config.toml
num_hidden_layers = 8
hidden_size = 192
n_experts = 24
experts_per_token = 3
d_expert = 128
d_shared_expert = 0
hidden_act = "squared_relu"
moe_layers = [0, 1, 2, 3, 4, 5, 6, 7]
router_score = "softmax"
normalize_top_k = true
routed_scale = 1.73
balance_loss = 0.0112
balance_bias = false
init_std_router = 0.0332
lr_router = 0.000835
vocab_size = 3926
norm = "rmsnorm"
norm_eps = 1e-05
tie_word_embeddings = false
optimizer = "soap_variant"
learning_rate = 0.0071
beta1 = 0.95
beta2 = 0.95
max_grad_norm = 2.0
batch_tokens = [65536, 131072, 262144]
max_seq_len = 512
train_tokens = 514100000
max_steps = 4086
dataset = "wikipedia_en"
Below are experts of layer 3 (counted from 0) of a mixture-of-experts language model. Rows are named router (the router's row for the expert) and show model dimensions 0-95. Each number is 500 + 40 x the weight over its row's rms, rounded and kept within 0 to 999. Numbers have three digits each.
After each expert's rows: a language model's description of what the expert responds to. This comes from a sample of Wikipedia text that the model never trained on.

# expert 5
router:501504530522522531533504472548476504484554558467514413428532488476460543424554491578452430495576474527447512449521465534515474470469539556413506468458476549424554506503491508551538536555496539483472511524517466552556456458549541549465495523497496489461526525440510469528446519510486502581
It responds to: Word-final suffixes like -ing, -ed, -ated, -ic, -able, plus participles such as used, made, became: restric-ted, migr-ated, mov-ing.

# expert 13
router:539433498500513536573477488535474536473482479432482522497466449515539491579523546428495538481465482453509526514518512472431554482525596514422520495451448497479514468455518557456491513539527487514556533442515575516516554490532534540479448462502566529433494485469423549477568479494483539463
It responds to: Hyphens beginning infobox or list lines (- Type:, - Genre:), table pipes and spaces at row starts, and adverb endings like -ently, -ically.

# expert 11
router:403486468554519480478559507556544522469506494482514502508457507551538451540452482529551493499470465470478546508462536496555500506535503502540471476539469523448517401465421475476476513493501536511545485463551554563508485486511517471511460481457455474579489465565441551479449606503495553497
It responds to: En dashes, hyphens inside compounds (Semi-finals, Seventy-sixth), slashes and spaces in stats tables before digits, and prefixes like dis, inter, con.

# expert 8
router:483524442554509518462514499421583449534448543521438496524504525486516473502554595473486464559524554509536524495490540510460492549515518470532446487528506491480526459465464474528474473393441533527559497558565487506491482506455452514481433436492460499493515412620474561574547485538415503453
It responds to: First letter or two of a capitalized word after a space, such as Ar-kansas, Ar-senal, R-otary, Ph-oenix.

# expert 2
router:553558537487455505484534463524454516527477503485551470434574476470487570447493470477523503412508547548539513515489454441568489470535476508463521608481559464524498481478546503486512564523446435445450457496432449488502545514496510499520469535441504592442478525439509485431513509548515548494
It responds to: Final suffix pieces and whole common nouns before of or punctuation, such as academ-ics, organiz-ations, Passeng-ers, film, family.

# expert 9
router:581527541491517463462559484484458489505413453493522497528569517528517532483434514498500463430526466525488554531472554468521483482500465569517533520452495477530489473442552523499494535523556457507442483464464477509488570460528548479552479500445442510486391459477573484485500565556559516480
It responds to: Possessive apostrophes and closing parentheses, plus institution and sport nouns like University, School, team, film, game, player, medal.

# expert 20
router:505557590458490461545486492451497455475513526521489522415535506442489457472566540515510536485525574512543487507456449510529540529488466550521548503477488514557519529539566508505523461485435490443446479520589471547499512528532488379490496506509547524585482519497521533532420494515501505572
It responds to: Final pieces of surnames and foreign names, such as Hay-es, Griffith-s, Chelse-a, Siracus-a, Santamar-í-a.

# expert 14
router:463535495486480450445457563496463512492583440505447507515426542468477472567431507511503491537467404464490479523457523550499439477544468499544482525535561512427473534472471545469524488493487480457477524557512484513462533489516547551498522529503519399465471524519466424447537508495523533472
It responds to: Prepositions after verbs or nouns in running text, mostly of, in, by, with, on, also over and out of.

# expert 4
router:458545480496473454549529498483467494498507516586545454563550521562431494478457491537518558502527594466505506425476427413541508494460435424514558468486499546539506476549475535468464499499540489544493438446546528526494454496574478473469436489489577547573546482438448527520547508455486546453
It responds to: Pipe separators, dashes and cells in sports and stats tables, plus three-letter country codes like USA, HUN, TUR.

# expert 16
router:498482550525566513530509521491501464490497449557530521484504522530547418442553439481502562479561537510520533476471411467507527423538522550526403497490515482465462477559525563520494490521547499444500501490508571527478495472489457482440519561420496474540501523530545527574442484470494485502
It responds to: Parts of person, place and organization names, such as New, John, British, Harv-ard, and initials like J. with periods.

# expert 7
router:565520476466526446477508475550453496477571524484477457498492411451538482512473466504501522557481573513467489528496549543512468491513466554555516410523507469503557556459499469536471464540536549454530536474575495473464492536483577510490452531498497464406583530494403498491552452544533491521
It responds to: Auxiliaries and copulas such as was, is, were, had, be, been, often after would, may or a subject pronoun.

# expert 18
router:436539518527530583445504521515534537531495458494546529543472548489561462439501402442464458443502549529520569464427506501515491527490465509526538523471530464504506505525475478506562514470509451656440566502502484549513519587458444496498535469590473523418477461577551542481533469496497500465
It responds to: Inner syllables of learned, scientific or taxonomic words, such as anthrop-om-orphic, lyc-op-odifolia, apathe-t-ic, dip-l-omatic.

# expert 1
router:447454490536477524440439537468539449504427488558499494529487540462516536596556568555511459483509606489505446475560494515474512497517495528515505471495463456523501505547468470517485515433454573449544474509508534461441500532437406509520473485537507499496521533593484492551530574509474505440
It responds to: Single lowercase or capital letters opening a word that continues in the next token, such as T-sh(irts), fro-z(en), P(uffin), s(outhern).